config = dict(
    n_experts=8,
    routed_scale=1.0,
    norm='rmsnorm',
    qk_norm=True,
    init='uniform',
    warmup_steps=560,
    schedule='wsd',
)
Below are experts of layer 3 (counted from 0) of a mixture-of-experts language model. Rows are named router (the router's row for the expert), down (a neuron's output weights, with its number) and show model dimensions 96-191. Each number is 128 + 24 x the weight over its row's rms, rounded and kept within 0 to 255. Numbers have three digits each.
Before each expert's rows: "raises" lists some tokens whose logits its average output raises strongly, later layers aside. This comes from a sample of Wikipedia text that the model never trained on.

# expert 7
raises: " and", " (", " "
router:117174145147151103106174156120142095153108113121119119129116163140095113126121125094168116131113123135154165116160163074134090155162125141082121111173107147099091168105119160120132092128133117120132055113182128102125145097123099139120134078129143153106110148100162134140091155151116148137
down0:165152140112149139145104101136110168114076186092128183119098101146139147142132156160123104057103121106124158075146150133097123152122152156137128153142125128131147150125137117128160181137156117099145118150122131124118116105147125146123137199100112104120143136135113144106133101111068128117
down1:100131109095191152149125124158104096107205131139094117116137131132096108126152139125145140136159111143108149142159140070134159138128114125106129149160120109163145125168140126129157167157120143133162152124081137207136130119121130145148120145137098125137167104130125141124112114141150155126
down2:109124104117132154136140127138126166109108130162104132106104114142119133182151128132134145110138114127133103109125134153155119126100141155076125121145167140149147160134153124136146147104136107100156109165159164186159133139136137128130143193179109091148156112138185115122103122130143102127
down3:122095127128146135199132103134140140114192128113142133173159105091097108117126117102146135122144132117096082117136106164131136140171103139092130117161098107155116125160152139099145137125119166066115134133125079135140136150130133119114144158103137170105081139174100085095136133097121118114
down4:159135125115084135139147091154081096102132119129087143115085134095140098157147127174108154142119113143143142110135138128127120124135105105112134101129149141103134171143098141136140126167093110106136126157124100131142091115070161131145166089130157073121164107059102163117179139117158100107
down5:108116129189144141169104122111117124140171125166113146095150133168126118133101140142125120120106120111118108152104123123135127116124109114162122138106077107133143093119134123154159161163116097142158144176153104158101129092105155155155120088107137093157157127139149128143109141118134132122
down6:110110164157100142160122109114082096179163109153153148106133089147122124160159069104133114102118149171143132141154169100172127135129135101101111099135103129125086088091137123109141133102141091138151128132103104147135156145125162135088118079129117135180134150157119142146083124167184123101
down7:132131126104137206101137118103132101118137134118128144110124154133100142132153199145135147139122137125139123106149167125174103166096093148161105135115122174119117159131176170171106103148104142114114114114107120140149156126111142154149187112102126087151130128131147161098105090083122128130
down8:110116126140111165125156107147148144113137107120125187161145114157133097150154094163160134184152081133149116136099148199137168117106167124089107113139121128162108117134178107121106160115121178146098134061122095146120099174130142124135145142170125153101131089127136097142128107113107128112
down9:143120099149145136146131137111134124187149096134190115166098126126153147143155160105149144108125140105124126143145124139151117081105155134103103109144154123136144129121111124159105128124140113095126159152164123124152176135149127114133114072069107127090153117070140123188122110148173112167
down10:148079100166082122141098110106110125122135131097114140145139106169124117109140173158138112121144086125120101147156163115155126122188139105098106144150126132132104168103134150086158089135109151132147141176142108166132113103118124101147130201141127092113128143141125124117106125156129076095
down11:133120151143126155127132131105114167152114160088152158172147117092112155142135108155108194101146118122121141068145139108177127160144127103148155111140110146113134087134129124099169118113135135165096080116075154130145163153178131128139099176144121088105101088146111113111094114099093123098
down12:118146101116112119109175150121131152133124091115112157180130146125124142167126126067130137122110104145109131112128075116081109089116139160114124135136107129133171138128109148125107086114101113117111159112219144104090132161151128157115150058116148151121104136131128163122108117112142198156
down13:140167118126126159129119148142140129156124177141140130103117138105125119118145121108139082095092142086133102081135182133111146129156132125122134163133115151117109138082121128154102130100134144132151148147139131091156121123130100143093142078115145131129151091151097143127113109123120090178
down14:115119090146113107096142174157155133149130139154132130090112124122152100086068111114116112080143135161138131170130138133124138148150187107097162155170096086129155129066154119132105112138170176085098104090147163080128084116122096109124111167162152145108127154152148150092170135142137109159
down15:079111149108097158154132124112107169158142108076140137161151118126189114123151125133149135120120113151134081105095101114103126136173140138103106120165149110133164081093138116142162122135109076136139134130145116105123121118127114132143129067096128138123090130134124113124105130154092094097
down16:154163106136097100144126108132138132105149126153130159160101118100136092127125127119118130120138137137134134103093120150137158129083130167106132149107092148068156116109141109120159116126127159113120080141089144137077163147083109230140120139107153143160136112112158161131138140107105110133
down17:112126114088120128160147137135140127118142166110114152150063099156114077163088050102122130145143113123114120118146121146145108107109131140094153092131137107117130131128152125113132107122167120099101075086138118143121139144133151154129121092125084227146125135146149154145158078091121068118
down18:103167176105107108137115099087083116136130145144132076118165103145143119135128139113163133199100128156120109096155149130138109102136081116088103124166143133147071137117143159122173103118135111135162120121128142110098136156088110100159121055130134130101144149152158137115142131152182142100
down19:099122108141139173096141135144115187148136156139105125111115090130100128118147126093136107141132165116130137118109130109164152120126104150169151123149120077125143100123094156089122090130132163124099127087200107081173115116130116100094130187140119041127141095120127175114149120135163149132
down20:140136144160129122082142146122164124167142095114121127133118136095134164107080079124126102114133156141125130156136082131078082132148123177129143110109182131147116145143169123156108115166094119100109145170194120092130144117157095160123154101099111162142171102132142087148152104113121138106
down21:155106140150126114132135136116115138134139125110118120108111129086144106150088156110075114180161099160129123140136151076185170116134126137148124170130113107145097130182145169148138107108142116155142117112094108099135085084152126130132136254126138086122101104108180117134125109145136157075
down22:116121125113132153125144101103118148125194124147128122101131081105098089142168150164077160148101103153125089152146112133101128159068127174175139116153130151159142151151154115124150122118106121140103106148092152160139141130133141178159134118131110115147124111118132114129165143107090109143
down23:136102109095143139104154087114113181148142128134121123084129135127108123116127137138111159122148123082118162131159139145082086172142100151119140095099119196094107135113134108146119146115130117094102166121159106121089159105133121102160106125148157134150101107153168111130134165120124085075
down24:106115165118122124145128113133088124118112120152146097104151147135134097113125106131116120138142171067142117124156183091159166094113138138149130148158113142140130165120105093111137185125154135171130095128135149139108156135142116170126134141099079090108153090109126122123155138089166104091
down25:121140136104148164105126128157177143089091089121139106132144101114117168143156110169121135122121087124096103154168140116163112102125114130168134106102136154128114110134094123141156146163185140133106142132133098095122125114176123125148116146136145079081132120113192116116136110148112122122
down26:101163165137107088116137153140115109112101149099105097085142122134101111088147077097129159148132115133128128131124143122129179164143076133166141134163107134119091078137168167151128139154166132134144140130155116103128132095099107119141134137155135115148102135110135133142138111133072163135
down27:124138188119132134128130121144158127121137113086096096140111146130158133085137107136132107118155131096083077113145137130136106120156138137162100150166112143133107144106168113108155151145145090171108110108140137125115171160134120112150167066144131146123118118081153119130104115131112128110
down28:132136141122099107121117085153106149131123126117156121112126115187133117109110123175116128143113133104144129119121108109097153144120145111131153091097130118102176123130149145176122135114184128133145131111113146125153160165127116091128112187157104057112156087141127138149153135107114144089
down29:106142125173112126107123104144120144135132122140125116120163137133147138123164155153156149088164115157110098124098162077160124126144120122134126136137145134075139109186115098144170132140104132144141147147122148151085101135169123121136135118158109152113131177147111159111110137105168102096
down30:148092107150136112086124168090156152163104169114173097121087095154116159106130138178133114110117082108132120112138102105133146129144178132122119127137135159132118160101124147140094116117119153103123151106146095131100104107079132144100131121152141127118127131111111130088129132149115155128
down31:113141113114147120072127152106105146105156129145128135132110121141142106090173118210120147140099136153137144103071158130176135141111132098178150147193183150107131157096120152125145145109119113133135108149107147164117121152136140146136103170119100070163136106159095128118105121153123154145
down32:143133127121104135134143103126115146169139092136093100135138101114117146076114137100132120122145108116114145153141144139122115104169115143124146085149121152166120119130175179119127100121088119141144165107182143157163089170120126100120122138150144137119134158169141127170166123116086141111
down33:150174092130178120144108128122132119185105129097121095085182107133155103139145142120122158103150128146144169143128134160099119173145116116094151138156122173134141142095142099150141159082174112153130144144140094101151185122155109120133114151076118156098109140111059087136115097157119148122

# expert 4
raises: "=", "Scientific", "-", ",", ".", " |"
router:173135090170169121139117134149147113140154108157133155118102101149133111080148131141095116157136125122150183071173106099104156120149140159104113157123137108140108131130146130153156149117150132139123113131185133141154103115098131128103082096116131172110106140132161150156149148137124117115
down0:083197055116173124123155135127161110138098128134122112096116141134151087131147138120097129139130129121131151148133185146152111129104125147113112086125061086102106144136096132167145105121128145148112148102169145140163151149091139123118164112177142189134112129123145108136068163130159125123
down1:107121141129152091146148116139126134114108158104092143186067084107121138118110143136127142142162131143124101104153133142119157125130162102121154148132146151109116171096117110090164178162188155127126111114158143149169106179144103129127138185132140150135115130135117070154157115144096123137
down2:147107091169101118099141145140125140122142114103149141125081141112151106118081115124130133101154157162119132068119147111153148066142139125121127147174135117116140123089197101129105124118131132123113150122149154111138120156143088106116092106104144139116108137109124108087122161110133125176
down3:130132074101123134104113146124170129148132107121153155160129129128124117133150152130122167147131109100112116095150088119136101107128133148149144092108118168164090114101110093130146108150089109140117111101110166161104120113133109106142159085115121145066120179126135130095128104184139145084
down4:139125135166138146133144138134126137123116078121170167154108095124098125113167090136123143179125125136109078095130098166142129114109149148086122137123148149153164139163129114151131135135129143117071131100095148147141108139149151091144147105138116163127130143150132099126158102116128153099
down5:120123113114127125133142142132133129134119105120125129132131107133131115120120124124127115111134121115142110125000131148129132131124120144114133127136126118140119106123122125125115133119144127143130122136162122134124132128134132134124118200121122089121125140113123132125115128124120120119
down6:124134127120106143121099101107103131137148094179142130143111104160138142101135119101112131144137115101127141138136132129126075096176170086123145150155116169125134151138141159151123170143136133111124149103094120128139135144123162090065153145129120127168105142141132105183165103146150106138
down7:156129077121150163122117136088106109090116139170123106118148087138100121109105188137130149110147128180143166136125174119134161141134124104088124103144148120092121149100120120085133065099119131121122143142160135125156158121175075159165151150157171155158093171143117085118134111133107166108
down8:087138101097110107128133076154134134150153117129135116154155128112103135120116115135103111141142166124149085177116108143122156098121122142143113149117152132096117144121100082140110135092102136135133108122095115130121168134144147123107202136172132137131150101154105087145134133134139125094
down9:128109096078107101170114100121095160091078133129102155153168162174117165057163111095150081142147129129130125126142137117094163142113102100148127090145108139122122108105091163176150115151170105094148123149181094114160157135127107119157104143120160094136147111141122117167104160099103121090
down10:096124132105112128121088144127080136159118194111125134095154125133145123109111117147131103141120099132143121131111128121134110130123145146125096137138130086175123166133084111091141122095120134134124140139177142109145141107156136128176159120104161104148112147130119127119104107096097117127
down11:118144134142132141120114141127119115136096144095164125114199116139150148140138127121171115145136141139142131129081171116163117148119125150129122125116131109164078150148137145148150111124161118173158130107105125097092094138128104089140113171115171057129122142142111089141080126157099132094
down12:190140101106165086095159148102115137147140134129157110147120162114128152076097160144119160134162162139112108174163104160162119129132122105107140160111129156131157168087133133147111141099121167117153081163128101157156130117135133178140136164081103133127124162142148129141129127126128133127
down13:088151108124097145104108154152129080132132106110128099138143120106127110152098091151137166113098139160128133086070137068129096067135113117124140140111136143108166113158122138119145129125174159127102175105113111135150123128181087129123172118122127161175169122085109128113155129125111157131
down14:165124181089136143156078114081103148108125117110150156149118123135150144121136137132132104155151112177123128109159104101117110138138160139146143093134113133156130157111148122148171135131116079122136109151158157162109122160140154169182144084102113136136097130128156174157118159084078125156
down15:156132096126107128138163147115146126131136115144118098135144090119109118107124106135123147138169096122095159134092100161133128065142132134115143156086132150105108158105133108143133104124125180136099070157169130112121156110141116149100105170124132138109151099153112137139108129145105128126
down16:100142102141145114155109127072106129134133117127144117133129130106101090094127122161168141140132110059123113130111117133169126129162089125149120143158091116130156128108095117097176099129193109095130132102082086155100141135170099126139113099123149130143146117134105114140115195134123104149
down17:116105111095152124153138122092136139110124084139132103130152189136149124101184132141161141146133145126117094138142109148114170114123122107105115094106114100143124147124077137154136110129161134162167129159167080089120104136185090151133142075157137109094147134116135150143127122149139127094
down18:131137147149136116115142130124128089158164118154144132091153123096129089128128143099140083104151134119100128095114168129091127146125160132124144156116107111144053138145159123153102152092103156176147126080141117130136137106135126162107134065097123170106077177126119102168059113122140093116
down19:119130157108099119139176112103143116126113122101124100106084062095105115123152132126118100174094102125111115100127127134064155093119108119116116143160133124100092121095110126102123129173150132169128111119085111126075131133147142129120106127152140128166101171093155108124108122112101128125
down20:134144152136129146090105159135147134112128118109118108082137140120144115136094169099113129148106116135109124095079137116182097124109103159084166104120139147115165105120119119165121176126155097099148103097105136131124080152126155122151121112119095157134091109110159134099145110138117134139
down21:074099170144148107116147149145100130134125142144130084173127116156137154141137162108103092117118131154100114164126167150130119102116178153125154140106089099187139096127133155137118135133130111122121180144126110107142145138144138132122151169132149104134159137132150135140099140177126115137
down22:171137134144132103166092112130132092130134153085152184158108123093109120156112135124144130114097154093067126096142201112099139111127126173096124145120120128140135129093137136124150129167108172085087134140145151132174190114111137147099127166141173214140140118124157142111142116076126156131
down23:123110113138115129097140179125121105157133100162122116107099111121159156105101136145161135095134107112159147139169125115139135094130164173164123096141081156125118106120124099131138173087146130142096170126109159093096103144111128121080111127108175200128162104112131131152115122132155142147
down24:159127086125158152146132140112156149120116118114130142110126156134141128126159086114119141110111129143132149142113128102123153146124109151141160097135109157128126116095142164133116111103122134140140118129135129116175135122139085110130140113103148123143173115101096161143146133145156108135
down25:137116109132144156149115075123131141115144113097123108119144141125106178111140181120146136131113126109155165104131146093152102125158095131089150148128129088140142131105126146130150137103140160157152120096151095131145137110131141125110134185162120084124136135126122157116145144089141172109
down26:123140124104088140144121147091100118084135153118146154147139109109127062144148179114152163084096158119152148078103117088132142092133119120139133122127114139123154116078123131121109152103188125114133160132158113108112126121123121100138129094147112099127138109132111112141140100065114164106
down27:151118112152153159124195122117133134145093166160149123115107126108103155141124094131167125080139132125119143103192112152134122111142092103134125133156164085116139137165146151100153114136156103125139161113203111139119139114115107101121114025144162149122085168107135143128106142105105112122
down28:135116162093059097136103122141153138112202140167125127103149120167133160151098147110155118101169085139116092121172129139148154081142139126121140139168110166144111157149112146142099134130065134165163122100138148149161116144107103136149092175117122188142106114101114124133129144130098139123
down29:120129120172099083146093143168114117127119119087112098116109137183157125162141143095108108156174105109101124111121126073111160110129113149147124167108143148113079102153127120067130139122132100158161162116174134101131135170060140107155095051141129140149123083104096097130148139100147133148
down30:126114122151126140149145126144137120091085110106126042129126111135131105092147133130132092182123165118102115092110078107112146118125121102154119142142128108134115120119090137126182144175163136086119098127174133064109142159125116082081098070104150097194120125130128151139137129143154117162
down31:128115110122126109153155121094096115149107105153124112117112158146133177161160138094090131149075138086118122133130109109178115106102115090137113162126168111175109130190146170151140138075121133106157132134085177120129131093127108122093159116139112069097124096168124117136121132144150104128
down32:158133088141156121140106106125115160100127195136128097166124128129143138114144147146100120102116135147143202165096139113129105147137143095092147109124152112123127155143097150152127088123124085111103153141132122130134123143123109189117129134126148106100127139130105181118088160119088135148
down33:111136108133138096109118168145123124147136156132119152131088103076131095104105159126132126164125138164111116115127129109157132079096074146162126127099133106165099132117142154132108134137098135151119147107154153092124105129137095143083141135127142132171131100100159143178095131150146125139

# expert 5
raises: "2", "3", "0"
router:138156132136180161131171146121159088129126105118118122166127145117143122131118127116140125161147097103110210098148188078113119152124114116095123100154094148110150192136157139144111108128103134119116092117144149121127131136105146091086093107124172171105134137131149177118108142154114124110
down44:155145167136128110134110107146087128150138135120143114099155114127137130081096116142129149119149139103125080166075165110119115142106139113159169132069152127140121125131122165151158124090131095127128143136150115114128133104138133137102143141142094073120138191099122109104182144116132076137
down45:118123130121149107132131110111127109117116136104106156128107081103133161175088113113175093126097097185094122142177135138093168131120165151123108092158092110135122143161111132086113138117131130099129141120132183172110139177118157164138101150151134193127120115123089134133086143134127102100
down46:122136145154120117162128094148108169098149139119140138139129137153109144144081119165150107155156154158085133109145150150160147148126149107158150144135106158164106101150164117104126150159147099150130148151066070099124141139111079107163137240146167074121142088134173156112138144149128137161
down47:115171125124161127115124117179130094124094153124117158124147135121139132118095092095091131099118127107127127117146128126117142090114139086087137137077110110091137143105126088103156118135109161096101155139130151122116141098097144132112122091126141117128119066126143120126131135123183093117
down48:109118086093156136089148101166147120114131131137147173135132178129140129113136143107120158094147146122075116097105140085148089163097170159141071145149134109104092079164172190156053102124185137139134124118124121155099099158106091109145131155107125128085142144147144113142108121133174123129
down49:097130120122124107155121143124138135118137117090121135122136087108128147141067158112099116103079123193190116155143113118080125119123106151118128159156100140098157148113119166145143127125146142134145108111070136135120165141127185140107118106099136111146131133109121159104137110097066135139
down50:148119157142136122129160049156134127141149109119097111124080143123119200086131142130140115136125135128113144135098138127094108182110141112101126153076148084127129106153113101125119163093162106110138170118118132135172084083132103155168092100086125131145115105151159085118118169115155111083
down51:128135072126126148109103138129130147116113157112102142086140134145102131127141090133160137125082122149166143126074096105154129133121101133150129132138112121124131104104118129113119095128149096103133127133154120098124130112146103140057143146144092103148123117172156090146119148158105130094
down52:124122146141099131181094144101098150141125124115111150120164127113194129125102097164149121091143144139095109134106149061126156131118142124122111117145163130079137159168143116117155150142084144125122157136109075148103133116100104158171148147092167113125097074105063144132086128117145111093
down53:103153096101099141118156173164127140165132068147115109152100090123178075117154126163095112144110115079125147119158160082134131099110098131115124129081115127123138127090132157113103146119145106113155129117157137115119116138128136104132149046132128156121156126148149120162155134127123085114
down54:073148146122103121124125126104125116133119147174125179113153154140154136099134128107109119172135087143124095104156155115137154171123142164143156078143086145123133108109117140139147100145105103162119120118120146109097129153123143133105123112145123114157136111091148145096072103095138178111
down55:110118115114138144152111106131172134136122115134096149160116120089146144167101117146161126121119160103118155118105125102124123141135185139145111128118137168108108126161105141139151137125113114184114130118184122131103112140083161124119142099129107151136096148115190138114149120108129165121
down56:082140130128138132168158128104141107131099116107116091166133111152138089136118147109150157128133122151120147128157140104125152111127103176113136075118125157134091149112156154125085090110158139100126096084172135136114184169105135108100167106120151137116151124128136122144111126138121129100
down57:133120144144140125154143125112092142140150135124076132123126173067108158161145139158146125110108117127139090134094144103171107136061121139121123120147149180138158108146069138133117139147130076132116179132101151084137094114149134090139144120140109151143176116160131133101120069155152125154
down58:094184136097126092137129146106111169130129136144091114110105119142141139116113162136151126158093100101115150117183125133067116110179157126104151122130112126081115165122122149128138145088108127100148074095185179152086113137133141162158128102146090135119106136157174126132132127100098133125
down59:125127153119109156135098127124091125123090147149132139130110153138074063088139173117156153130119179119154122118086090108108080126180096067130179166108137125111133112144131100175157129078110136135118140114154096124129118162127137101053124104176146131112129115130150116106104141126142123117
down60:130098114109140132138153143182075145115133154118125094101118185128157139133092118150086137126154163146130138127139082104159147135160132113101134075121119140137110184126124120176128161115127124131166141163132132137121104108099123168163099159166112173114121123168143134105133107135122156110
down61:159102106116126145119126126135097109157135115127158097132121122148133111147168116144150134122138105134097115182138135122126112143104138151146111161126151124107129125124113126144102168136126079181085125115103111125159134087090112094147114147133126153102110106050126114099125127109149129154
down62:132095126179112146099135123112129161097100134131128160111151140116124179112104106132127158097142190111107125112126139149139141149105136098176161073122110104088141151119119132135146124139141111156148127159090128149123107127104111146162144187128113172173148118085135099155114085126149134141
down63:163120104151113123112119131141119134116129106147125138106111115126088127129132111168108100082131092141112101102108127176139159127156140110125112206130129148097174122128088110111100176105124091163143114145114130098137121115132112114170170160123143074132144128148118115146146161108100164108
down64:123133150112125133134132151136135142093145137105139126127126142098137088151108166108106143139087155120122094120165148117099092086110152117121141094156140139119155155151140154159105103130091127136111108125193125131131123148135149161116148066142083147143069140143145104167118123066127113134
down65:109130104155102128128117129100132108160142154085143170098127159144133171141151148128101127134135090144115127147095159083155073115059152138124140107164148165172120139174123122072116140101121091110130128139119115116159121058161110165148100156160143121145145128119125107120119145106134136168
down66:127154116107118079076155164159130137112124105096134117077112148138109097139147138105108095153105094155144075099123134183089117136072144096134155145096143128122137110122109062124157092119135114138171129115115146068107081109132101145136167118112125121150130143143125081108131153127125144128
down67:108158166194117129157147111149122121117110143094123110150174129142078132136099121127154114125134134169108141175131104113121148114154153148135123158137096098124116134125159115123139096139129121112113122106099132148130105162144144115116124238148106108130120104157127117153077142119124134162
down68:133141091099124128122114084124128129146129138158184143148110123151083114146115118101076161128118130096111197150178145154130108101141109125110146100082092135141185154113113105100139110124133164125129098127134093150179145110143140137110107136150116174103123115157153126127150148170124091170
down69:137109134110129108089131133115101144095176089166124106134131109187077117120110121145137115141129139151141143140109144150117167097101114118080108107106158127132143087064109089110148105117138149132154158161117140142113190150111111150159115154117126089102161136148076166146114116135138127140
down70:172137130120134112157095159154162171142099145128101120105121158134140133153094172156137135159134102100097117111140123157113151076101155126112145122131155115110143170125108128146133124088184114103185142135094148140109132121157139108157130195122105148117153087140141132159135128093129115128
down71:089126161131145115129139082137146139163075154152136100111120105103126127155199127121127142152103149109097169134092128115138127119152103118127122101106140096130105150086118099126127105121182122129133166104101160147126118097133090142123132190154097134194155105135191110103139126137137129130
down72:117149104156127151122086127120118119121137098157118127147107126135112150160140150133124137111160124100128149142102101114165132120121087163136160110102136159162130145131081121114120118176108141128128142159122158116156149112157139185110157125129153178111149159121103154170138162109177119115
down73:118129085122104128116140158086140150162080161103155110130148136102133129100157139086109136140152101145120149135154136172152101141152131110132131159189134146179171157135141196149147121111127133123117146178057125163162102129172117154122095190133156100126092142114148133105155126103133156128
down74:157110117114102145131114106146114129144116142171100133128126131122149113127111172137142122122114146114085128149121151105111111119073143098130097129106119151079093159150115136129075123133090099117155166134094115130135123162187113163109127096097179116141155125128137127163146106128086105139
down75:151136146120136141098142172145113161100131125137111123120086114152138149118124094144119148152154160082126106162148131107124100104143097103093155130137134134138134134130119160145136115105124155105135117132183165157117146153139139119149104181123144150141101118118112134148148135131152089073
down76:117107110138107098069118095095146154135131129150099097111137157152105176104109140128143145097134133105176158149157161140111144137117124115120113120143153083142117106101133132118131134109125145099132141162131146087187094103136071147142172132110166093118087100109145115183138093076125150118
down77:124136165102166155102156150139130150159142134108135126130116100153168143148113145145207145122155161139176123118168141150153144120109155163183122111144088117130137136141115148138101103089141092137115104131142113180153158142099091154118146135176137142150168124130115129163116116139156149150

# expert 6
raises: "7", "5", "6", "2", "3", "9"
router:114139129154136155091158130105140107109163079114109119140112135101070122128125158111112077129133117124111163113142166097135127179130134112104160153119137158148110160121141114146157100104103146130100101125143132130128126153117145107102087138145138190120125121136141092099119118133098144105
down44:123165085073112173123111135131117074149101098160126122110106092102145116115122138169138142116117143147150137092089136089183135101119134135140128135131152147152151141116125118151138134112102166150078135102144103108122106102098093146101150076147180140126123104124126126144139163136133148149
down45:127158096110118167104140116165077113106081097124123119155130114127151096126147113188124125115100117139121141071048179120115125141124100140127155133110122144137144132094123143168130118154080122143123100138121127132130125144088098155149160073128156118067098145132118173116122145107151134131
down46:120151135137139093124121097147150178142105087158155154101168124132148105141146112131141144096126133148167125150090144096148183139130090086153140117183165110101125148112097122158124120157145135125101152141124067102158126093097123129171130165111150117125135161182094159147123153132144155092
down47:107098154096166142145129106144111137120172111140120180120125111145115133111093121106100125099110145089126159119135090136153116091155162096132142126163122128159144119134108121128084126112106145114143133132193111114142174126123095159087100048101109153161134154153140097087105165136162130092
down48:123138133113153148111118141098131155109136099167098128092123134125179127099091157132112060100130130091112127129126092116149122118129108172143123107112120151143110158113112156122132131156131099137134142138160139100130109151171119145123074080099087082132146110100157133105147113090133132129
down49:120151146141123153164162112135127102125129142134148153101131128104097099141144146131127138132158113132146116100120161103126157127121135159095135138112117143098167149074160142126126124137120159150100117162103169145147133103134114069145149096127105149121155156132120106140171126137088154130
down50:112109141108122129149124163153129155122158137102117094164124105111118135118074108088138110130106116113140110106123107148148165129135090137128102154139098117120152093106127101176156103107142142145115135120171158107135153115155070099130145083154127080150136148125184148150123166171141114103
down51:144118127141127105114091121101144149113140150136099174114111127150114121142160114140132122129117159162150165107143133109119125129142130092136114137146106126098172125144124153120138085148150146135117146140148120157141101110128104137160188115123094154137132137109157171112110122117091108109
down52:151091102109139124128140133108149119153126101103160087149130134107176126123146118163151114148136123139114139104152142126129136120123122138114132089129113132106126104151117139134152137127150114117143128124120147163107134082129124101137185159142128112129117142144137100159139090131099128114
down53:142118128116071123168078112147142186089109162112156131128144133141117147127120114119154111120128115099111077120129138163116131170117088154190140149124175124099093069146135162130134170108161129125154162159175105117100118132124145156147117129142108138132111125155138085118123100130088138118
down54:102128188129105130150117112141121172166150117121101117093130156158110144093132124104128151115114116126071111142149129151080130141126151148156136130126117143144124117106146148120132091146137117163117150157062122109137139129129122135154131119141106116128137097140119097101091171144156144097
down55:118121057109098120125099100132177145112102142134107135077149081112141132173133091123128144102129137137153116178132119098119147174137139128151149125149145110086111150123121142106123078145138127139103155145076155127093126130096112161149145193178146117148151149139138160116073133154109107127
down56:116131154114115109111098148116149136125117145136112174154135097148140123114105171136128160143068108104114105118099175131110089137091108133103143146139127129104116119125134141086131108134171143153142095118088115083079152115145117138136098120135102051129157105104148124099137120164147169148
down57:121115111195103131144162175122133104105169131131124122148136110166120111150137136132150121166146142144098106169159152069118158128132081131103129130117130088136117127138112131130148150118142103138136140160167144120125073121151122140147138112093145182142124159165128170174125142116142153096
down58:066184111122107150156145184168120137110120150110156121106130115121130110141126140089138105133134161112110137098125147106121144094142132143099122112150076177092135158104162156123098158107125138078120072092105121159140128161100099126123119116146158102158123150179125100106104117095120146084
down59:112158123119098118136170118117072131139134128118142182136117195142112142114119113130143135111127165108118098204120146134115136139127112153129135121120151153101113117121146142106129146146116118125148166170078143130123125118194115197134103155146143105090149143127111121119123111086096136122
down60:094149123128131110099123104114165110094132092138141126157114084139136122117158108138146131117118143121122119109054150144115150160132065109155090147119174167106124199139128123101144136143121122130085120112099153132095140153135155148067094228146136068156118132116148117093117113175113155155
down61:179114142091121129116111116135123182121136120107130122112129149140129168144136156176100153118132137117076106140099111134098081149129089095147141165146094137117107097143131153123156146151139128199084170107118119120151110105110148171136146093187094133160145091108101092147159143135121138151
down62:193125139095159146139116142156088113136136153131122152130174149136108110133132150114105112119159125145105147140161076103128108143162145131089105084097120146122152125139125093169101146106097100129102113132097156133143118099120154106099099151109090095127162130172081157148140148109139107136
down63:099072101132099100138128116113123131105136148111074121106158107108139134152143122135147140153094135138150069120083115119160177147160170115158139139102094085113144087143144137148113166131141125096140138138143143090108126143117133109202132107119132079149159117113098119116166122098134111170
down64:144063111122122141172118139117175120126113140140147116163171130164111155112112141088137121096123131113068084122112155118133155148114110152128130150165099108153138119131134150094098132112140151144148126104170187130144112116117123113144135072126137176142120119118116137148139175134115123160
down65:163124112122149168088129137151107085098184106101106086098152096094065115137132147129132100133114093172105139127147153166129116149137176101145171138092127144088156140151130115111121114135090128120108178125101136087148155100115102128086151162126094122130160129130144152132086093124150125128
down66:128143088149137157084109101138129113153188119131128159103094153169151106097118180105128131169134189140109159097124122165135110131127132144154134146067124123095177113168144120095133120154107110117133126128155094098120169165113115126133107101187088155086105146103120128178102111084158110129
down67:130100154096127099142090088137150138094137130124089102118137125153152140131130123134114103093123147129129117140094155103135152167133152118132125151132125130079121165152130147118147136121130123111124108143114153083127115124126114145161124110144103140167132098122130151123108129124082104133
down68:133111157130129136122127136139134147117093132146117133149130158140141079113155103108111140109139129119120072127126124112112153162132125115206110098149123131117099143151124131171116147138121117136079110125177142127132087102151101157129107131160108124126128139171126132125114145132129103103
down69:111123117123150163126107095117109123110123147123128155155139113114101150112110143130116134110131164148081158164161175146129147110098125122136110134112096112130172113145094093098132115163123125154133123130132134085111118137101145142136111108096125113102078101088098147127161121110146139099
down70:099072102091114100130141118105121104115154153152147108169116094163140132113121144147108104116109136126125197159134131109149123125100151134144074144111091153107143132120143159097132108131111142127160120107145108131139079144095134124130163155147103137205156154135148116154128090102057132140
down71:149114094118136133136136151148126157086119126143105114096141136100168155101128130130117100126114117110128155106151156114095154156125169145086135158137113130177097139128099166122097153148087135128104104138121158104138127113140086103180168073100129093136110123116174144112174162108112104135
down72:127132128158094137136152132116165123123126153121147098128165126147164129164076113109094114151130108178148183117099139101146126131095110085100106153135126133151160105108128120140151131127109167117131140135064115105077143116142146118083108162156126118119172165085099147082101138124157127148
down73:152115116173139129109126144132156174102136133120121119130110135173072154127135101110129100103126178142102127123085126063113097112089128115139134167110091103133117147172137104079109102080126158152138100134103089148112145120110128128107120150128117128124099154147150108117148087135120114105
down74:117141137112106103129126123135091136120126125100104093133117122168141154127113150168087136186113132197096115120149139124159101144096187114101153123135151123145114134117074103132136135119171095110137116127175127103184139126160179111100096042099124128104122137101169177183176137126169119131
down75:117118105112090154158105150126127133137136114143133117109183146164091109122122161132113128113112145168098126079089099133125124148104104128143133091158075149121097130129164148070109051157103122124119123152153127150159110118102103096136143101150131156143092153139094109140143093157136110105
down76:120120121105151107105117122130128136107146130143155132067140138147132159168168151159168159144118120107122129147139139153077127107077127140102117161176138151129037129159143134177152129111134133140168136117136132103132141207121191123176157117163140085085092065100121111120130101129087144145
down77:087152123092117207138108140070137133157152144158110126142110141127159107092125113109180137133125106146119154135136147104115132143109146141116166140138169135133126124163129187119166120102096122133108180149150128129157095117113158143102107119134155183131154137115121186121146116120142120092